Experts of a small language model.
Size: width 256, vocabulary 26445, 19.1M parameters.
Experts: 8 experts in each of 9 layers, 2 picks a token.
Training: a variant of Adam for the experts, 338M tokens, 4609 steps.
Below are experts of layer 8 (counted from 0) of a mixture-of-experts language model. Rows are named router (the router's row for the expert), gate (a neuron's input weights, with its number), up (a neuron's input weights, with its number) and show model dimensions 0-255. Each number is 128 + 32 x the weight over its row's rms, rounded and kept within 0 to 255.
Before each expert's rows: "mostly gets" lists some tokens that are sent to it at least half of the time. This comes from a sample of Wikipedia text that the model never trained on.

# expert 2
mostly gets: " during", " about", " early", " under", " began", " After"
router [122 164 134 146  82  69 142  87 188 112 135  36 208 117 115 169 132 133  98  97 206  76 125 124 146 118 144 173 128  91 110  99 121 122 104 132 123 138 141 149 125 158 117  96  85 140 117 112 159  43 165  87 191 155  77 147 139 125 154 160 124 124 124  77  99 130 147 159 193 122 117 129 124 174  98 145 130  98 150 115 141 194  94 127 110 138 142 119  98 115 119  85 118 185 125 138 144 156 130 145  80 136  98  85 104 164 132  91 178 147 161 122 142 125 112 198 137  84  65 123 142  96 133 134  90 173  90 100 175 118 185 125 127 153 119 121 179 170 118 110 191 163 169 156 118 118 157 101 158 167 161  99  97  94 157 150 124 108 130 183 172  92 126 140 187 166  92 194 124  98 169 137 160 134 160 108  46  95 119 139 177 144 137 107 171 173 116 113  84 112 155 134  63 125 127 163 145 120 123 101 123 119 122  76 113 139 131 121 153 129 136  99 149 103 112 132 127 143 196  83  90 118 137 130 192 135 200 130  85 124 154 187 125 129 170 142  84 178 159 108 192 154  95 131 117 131 189  92 139  82 122  80 139 114  92 131]
gate1 [162 114 144 102  94  97 155 177 110 182 120 181 133 146 138 149 114 159 134 221  47 130 164  89 138 115 173 108  79 107  78 116 145  77 106 147  89 131  98  90 175 141 132 100 178 145 123  97 146 132  72  96 171 112 154 151  61 124 188 158 158 142  87 194  57 133 102  88 107  68  93 149 159 117 133 113 155  74 159  89 109 144 138  88 160 148 134 149 156 149 112 148 152 123 124 121 108 108 126 131  94 106 153 168 159 134 125 145 133 109 118 158 152 103  61 124 132 103 102 125 132 158 107 158  95  97 112 112 125 131 114 123 165 160 131 159  93 162 129 115 112  88 135 110 102 161 116 140 152  65 166 123  66 146 147 148 124 120 126 178  98 132  99  89 193 165  73 111 111 125 114 190 137 157  49 219 141 104 223 156 101 161 135 165 112 112 132 102 160 120 112 124 147 122 125 181 144 110 115 180  89  92  94  67 124 118 139 142  76 117 166  68 141 150 153 150 104 125  55 131 146 146 132 141 123 153 151 134 104 134 129 105 117  90 112 144  78  71 147 113 139 134 156 132 177 179 118  85  99 173 157  78 164 202 129 143]
up1 [127  95  91 137 191 174 134 138 125 164 130 179 129 123 140 154  82 170  51  72 104 105  91 126 114 157 128 128 117  86 112 106  75 111 161 138 108 171  95  73  82 109 155  94 138 137 132  95 117 153 143 115  71 116 157  94 144 119 111 123 163 145 159 138 147  75 157 127  99 132  95 110  50 144 150 176 126 149 128 200  87 116 108 134 128 130 102 126 148 166  67 151 145 158 114 136 116  35 156 113 107 137 155  82  68  86 119 162 140 136 230  95  94 139 119 160 186 141  77  98 137 167  92 102 147  93 103 188 165 102 158  98 122 106 186 146 106 151 125 130 180 143 148 149 156 165  78 183 159 116 156 151 168 165 127 118  91 132 133 126 131 168 178 183 130  86 139  69 187 142 130  87 110 163 134 101 151  92 168 174 134 144 140 101  52 123  93 165 140 179 145  92 170 110 129 115 143 117 108  76 113 147 139 109 129 111  51 123  50 178  75 169 123 220 111 111 116 109  90 116 118 102 161 101 153 144 139 127 143 127 143 113 171 110 124 143  89 102 127 114 164 116 142  78 145 108 109 155 146 157 122 151 119 143 130 106]

# expert 5
mostly gets: " South", " there", " North", "%", " people", "°W"
router [ 80 153 118 131 140 116  79 116 168 126 103  93 134 109 125 142  62 162 150 104 137 132 168 111  87 100 103  75 134 181 134 120 153  98 180 153 123 172 102 163 128 108 116 155 166  89 176 121 114 145 136 149 148  90 115  98  99  97  72 106 115 155 159 132 148 189 174 136 187 153 173 157  79  95 153 141 120 157  63 164 156 105  82 125 114 158  75 157 205 188 158 142  95  74 162 116 128 112 133 168 133 108 195 128 133 142 131 138 120 122 137 126 162 155 158 104 122 120 145 136 170 158 104 165 168 203 113 114 126 151 153 173 167 144 140 139 127 107 155 130 139 112  38 101 148 113 150 103 126 100 134 114 137 130 178 158 134 119  35 138  98 104 128  73 117 154 119  88  73 173 140 117 186 105 179 141 168  59 160 154 143 156 108 109 136 121 112 148 197 121 106  86 167  72 114  95 160  81  93 129 138 168  84 130 111  97 138 107  98 163 105 120  91 115 138  95 106  76 129 134  79 125 118 157 124  55  83 166 128 111 135 142 123 128 160  61 137  91  76 126 172 102  96 164 153 161 172 174 158 145  45 101 164 126 172 132]
gate1 [131  71 130 155 134 129 119 114 106 127 130 146 197 152  67 105 132  78 191  63 106 144 113 105 189 166  64 190 120 110 133 141 118 121 151 137 125  92 130 154 137  96 143 155 145 189 110 153  60  72 169 108 110 185 150 118 173 155 102 114 132 169 194 153 149 166  88 105  79  86 151 119 133 157 103 125 102 158 197 125 103  95  85 108 141 111 125  74 154  82 184  97  66 108 118 125 141  71 132 135 162  97 123 121 127  74 153 208 102  47 115 158 135 135 168 123 145 167 155  81  99  90  74 174 114  92 159 163  66 127 152 185 103 153 116 105 133 134  96  85 158 156 117 100 143 172  67 135 168 190 133 146 138 102 153 152 165 134 129 158 108 100 127 114 101  88 124 172 173 123 113 114 101 166  99 139  93 113 133 107 178 114 151 150 148  83  99  97 140 123 162 127  88 130 137 175 108 113 112 140 118 124 147  66 106  96 138 124 149  94 128 148  72 106 157 165 167 139  82 111 126 108 107 122  57 113 178 103 135 159 138 105 119  80 127  73  89 133 147 135 199  82 158 139 112 161 112 127  90 189 131 122 151 110 108 148]
up1 [131 114 173 106 123  98 132 115 159  91 168 144 113  88  96 123  98 141 123 137 124 106 121 110 131 104 165 112 160 114 149 148 190 129 159 149 145 118  83 107 100 168 158 161 118 154 101 128  96 102 122  85 123 172 137  92 113 139 138 127  95 102 182 190 137 116  77 153  41 139 103 126 115 221  99 118 187 148 162 107 115 129 119 137 103 137 100 187 143 118 122 150 102 133 158 111 123 124  76 140 114 224 132 127  68 145  73 181  76 121 204 117 139  84 122 118 131  75 150 140 149 119 128 107 138  44 171 137  92  82 168 118 145 132 138 134 105  75 184  95 146 106  87  61  81 124 121  87 177 145 116 119 138 149 153 128  66 189 156  98 112 163 105 127 124 126  69 136  69 129  71 143  92 163 123  97 128 134 138 133 120  97 147 105  78 116  88 159 133 156 156 113 111 180 149 135  99 152  72 117 173  71 121 160 133 146 106  96 125  58 152 149  88 116 136 107 157 130  85  89  90 116 143 157 138  74 111 111  94 136 168 136 135  52 167 142 103 137 151 141 186 116 150 151  81 165  99 195 123 119 112  93 178 131  53 151]

# expert 1
mostly gets: " National", " El", ")\n", " Pro", ".S", " San"
router [156 160 115 145 134 128 133 121 138 147 123 162  88 160 146 123 157 160 131 136  96 159 165  89 105 127 107  95 148  83 121  92  67 146 177 158 160  88 177  98 111 147 146  74 131 153 116 152 168 199 151 129  87  86 176 104  91 142 133 156 144 133 118 132 115 121  49 202 133  87  94 160 121  68  97 168  97  98 126 160 141  99  89 184 173  96  85 112 100 117 128 154 149 150 124 133 103  99 112 151 103 119 120 164  87 142  40 109 116 141 124 200 127 111  86 101 169 172 123 121 103 107 112 101 126  49 119 118  99 150 144 138  72 108 122 171 136 111 173 184 192  84 124 137 116 136  82 206 108 118 115 132 120 144 124 146 128 111 188 119 183  94 145 118 146  86 196 100 120  98 118  85  85 137 131 159  92 186  92 132  57  70 143  99 101 110 163 145 167 148  69 132 133 147 146  98 123 118 191 136 187 180 109 125 154 132 109 100 140 147 115  80 194 137 110 140 165 105 165 180 171 134 126 168 170 154 188 146 121 154 182 120 144 113 145 142 149 104  85 117 113 148 105  90 184 134 114 138  76  73 173 104 119 154 123 137]
gate1 [ 93  53  98  89  76  45  61 142 149  81 121 152 112 124  74 132 135 104 148 117 155  93 132 218 198  95 106 118 177 120 160 117 115 116 120 180  65 150 126  41  90  64 132 138 178 165 138 111  88 133 156 151 141 135 119 125 147 104 130 175 138 170 154 150 125 119  94 106 120 125  90 154  88  94  84  80 166 173 124 181 123  82  52 138 119 131 133 121 113 137  99  87  81 173 158 140 133  62 169 165 105 132 107 120 152 121 112 105 100  94 117 165 177 157 105 139  96 101 109 113 163  66  69 138 116 143  98 104 116 137 249 122 151 113  85 105 109 119 109 129  81 132 132 121 109 212 187 165 148 181 147 116 137 131 131 165 102 136 128 134 116 102 120 113 107 132 102 157 109 124 116 160  80 142  88 113 158 153 120 132 110  74 172 171 145 123 105 152 132 131 137 156 168 147 148 138 117 134  91 135 133 138 113 126 128 169 113  77 100 109 139 107 161 130  98  91  77 100 101 148 137 101 146  51 156  81 120 100  86 143 134  85 116  96  90 112 137 143 183  84 167 100 152 116 144  96 125 138 174 160 180 131 109 130 135 158]
up1 [160 114 135 118 149  73  96 110 102 108 102 147 178 123 134 147 103 160 104 165 141 152  87 160 136  81 107 103  93 161 115 120 104 170 104 128 121 148 153 148 139  96 151 109 186 114 128 170 152 159 146 162 139 142 168 127 126 123  38 167  84 137  61 130 150 201 123 181 184 134 159  57 121 151 119 192 149 101 182 125  71 158 103  43 163 166 157 115 115 125  63 156 114 125 141 184  61  97 136 164 124 116 148 127 137  92 112 132  79  94 145 132 156 156 133  88 190 114 137  46 130 126  91 106 107 115  73 151 144 118  83 169 114  89 149 120 121  72  80 121 152 149 133 126 115 188 140  57 114 131  91 143 112  92 157 121 145 160 170  65  87 106 126 140 119 149 112 105 111 143 177 172 156 154 106 127 105 152 159  78  77 142 165 116  98 113 142  60 117  80 157 112 115 108 122  79 153 112 151 146 163 101 108 108 172  69 168 119 162  87 129 136 178  75 135 122 149 118  79 119 132 107  98 131 185 131 189 129  92 162 104 168 137 103 104 154 127 100 152  70 123 103 138 152 145 154 124 151 125 204 117  89 104 114 132  77]

# expert 7
mostly gets: "202", " would", " his", "201", "194", "199"
router [125 130 156 130 137 125 127 132 114 177  93 147 123 168  85  87 138  68 133 123 130 152 125 163 131 184 140 209 125 162 154 119 146  61  75 110 138 170 113  97 157 127 104 124  96  85  89  69 103 154 154 144 151 163 149 101 184 156 109 189 161 146 132 161 106  54 174 109 125 127 137  80 143 199 112 133  70 109 125 151 114 104 116 126  61 149 161 133 147 147 153 129 131 162 101 123  88  70 142 105 115 125  91 212 117  88 174 140 102 145 116 192 149 126 158 155 242 116 130  91 172 153 158 101  97 130 134 161  58 104  60  90 109 158 145 112  94  90 125  80 112 133 153  92  93  81 146  80 150 132 150 155 163 102 188  82 151 151 175 165  90 188 153  88  43 141 145 102 163 115 102 145 104 121 117 134 113 148 149 172 134  91 103 109  88 157 127 103 136 128 134 119 154 133 143 122 148 127 107 129 176  93 141 151  93  93  75 161 117 141 193 107 143 138 130 112 161 162 111 124 183 173 110 118 139 104 107  97  93 178 146  86 156 117  83 154 124 151 131 129 147 121 119 155 147  40 128  81 134 138 170 129 162 107 111 133]
gate1 [ 77 107 205 100 166 107 140 140 138 139 127 194  95 134 105  95 167 181 106  88  84 133 111 121 196 170 170 159 132 133 132 171 134  71 124 150 126  52  96  89 150 126 129 169 130 104 150 149 114 135 112 119 111 109 144 132 135 160 112 162 137 119 142 127 132 151  83  77 110  73 120 103 183  90 164 119 117 133 154 125 176 143  83 103 100 155 151 154 189 183 134 178 117 128 165 172 160  78 122 122 149 191 164 137 135 125 137 128 151 141 120 131 120 149 107 105 121 113 128  90 163 175 167 119 113 144  99 132  82  88 164 161  74 120 178  52  99 153 137 154 148 166 156 143 117 118 135 127 148 106 145  88 170 179 109 127 165 153 123 130 139  77 151  75  61 148  93 109 134  85 109 153 165 124 125 143 135 118 153 172  83 167 114 148 175  78 133  67 119 134 130 102  75 102 119 154 113  92 151 141 188 155 147 156 100 102  50  69 172  93 161 144 115 200  83  86 123 112  73 147 167 141 107 167 175 123 125 127  78 132 163 142 182 195 194  84 119 205 162 118 173 113 133 116 119 112 137 159 160 166 129 149 133 156 138  76]
up1 [153 144 125 172 123 121 107 120  76  93 104 128 133  91 177 163 109 118 126 104 193 145 145 143 121  98 177 116 126 118  80 107 131 193 132  85 134 135 131 188 107 113 153 106 103 140 113 160  88 108  94 161 132 117 110  96  67  91 177 121 106  69 100 109  93 143 157 187  72 175 129 116  77 187 102 108  90 145 147 167 116 122  79  70 129  84 116  95  88 141 110 127 134 123  96 101 106  54 151  87 138  74 151 102 120 166 133  87  78 141 109 148 132 127 164 100  99  67  78 141 133  89 176 151 135 131 126 191 125 155 124 121  92 132  78 141 134 127 104 167 165  93 153 134 197 170 111 150 106 152 119 125 118 127 194 205 144 131 123 144  89 147  82 185 127 143  67 173 127 133 150 154 154 111 132 134 137 130 132  88 103  99  88 155 118 197 106 159 146 121 174 145 104 128 137 166 168 145 122 134 152  55  97 115 149 192 112 136 119  98 114 135 209  84 197 143 146 171 209 171 170 103  92 110 104 137 103 168 162 120 115 144 133 135  93 106  93  94 110  92 104  96 138 146 111 100  58 156  96  98  82 133  97 140 163 180]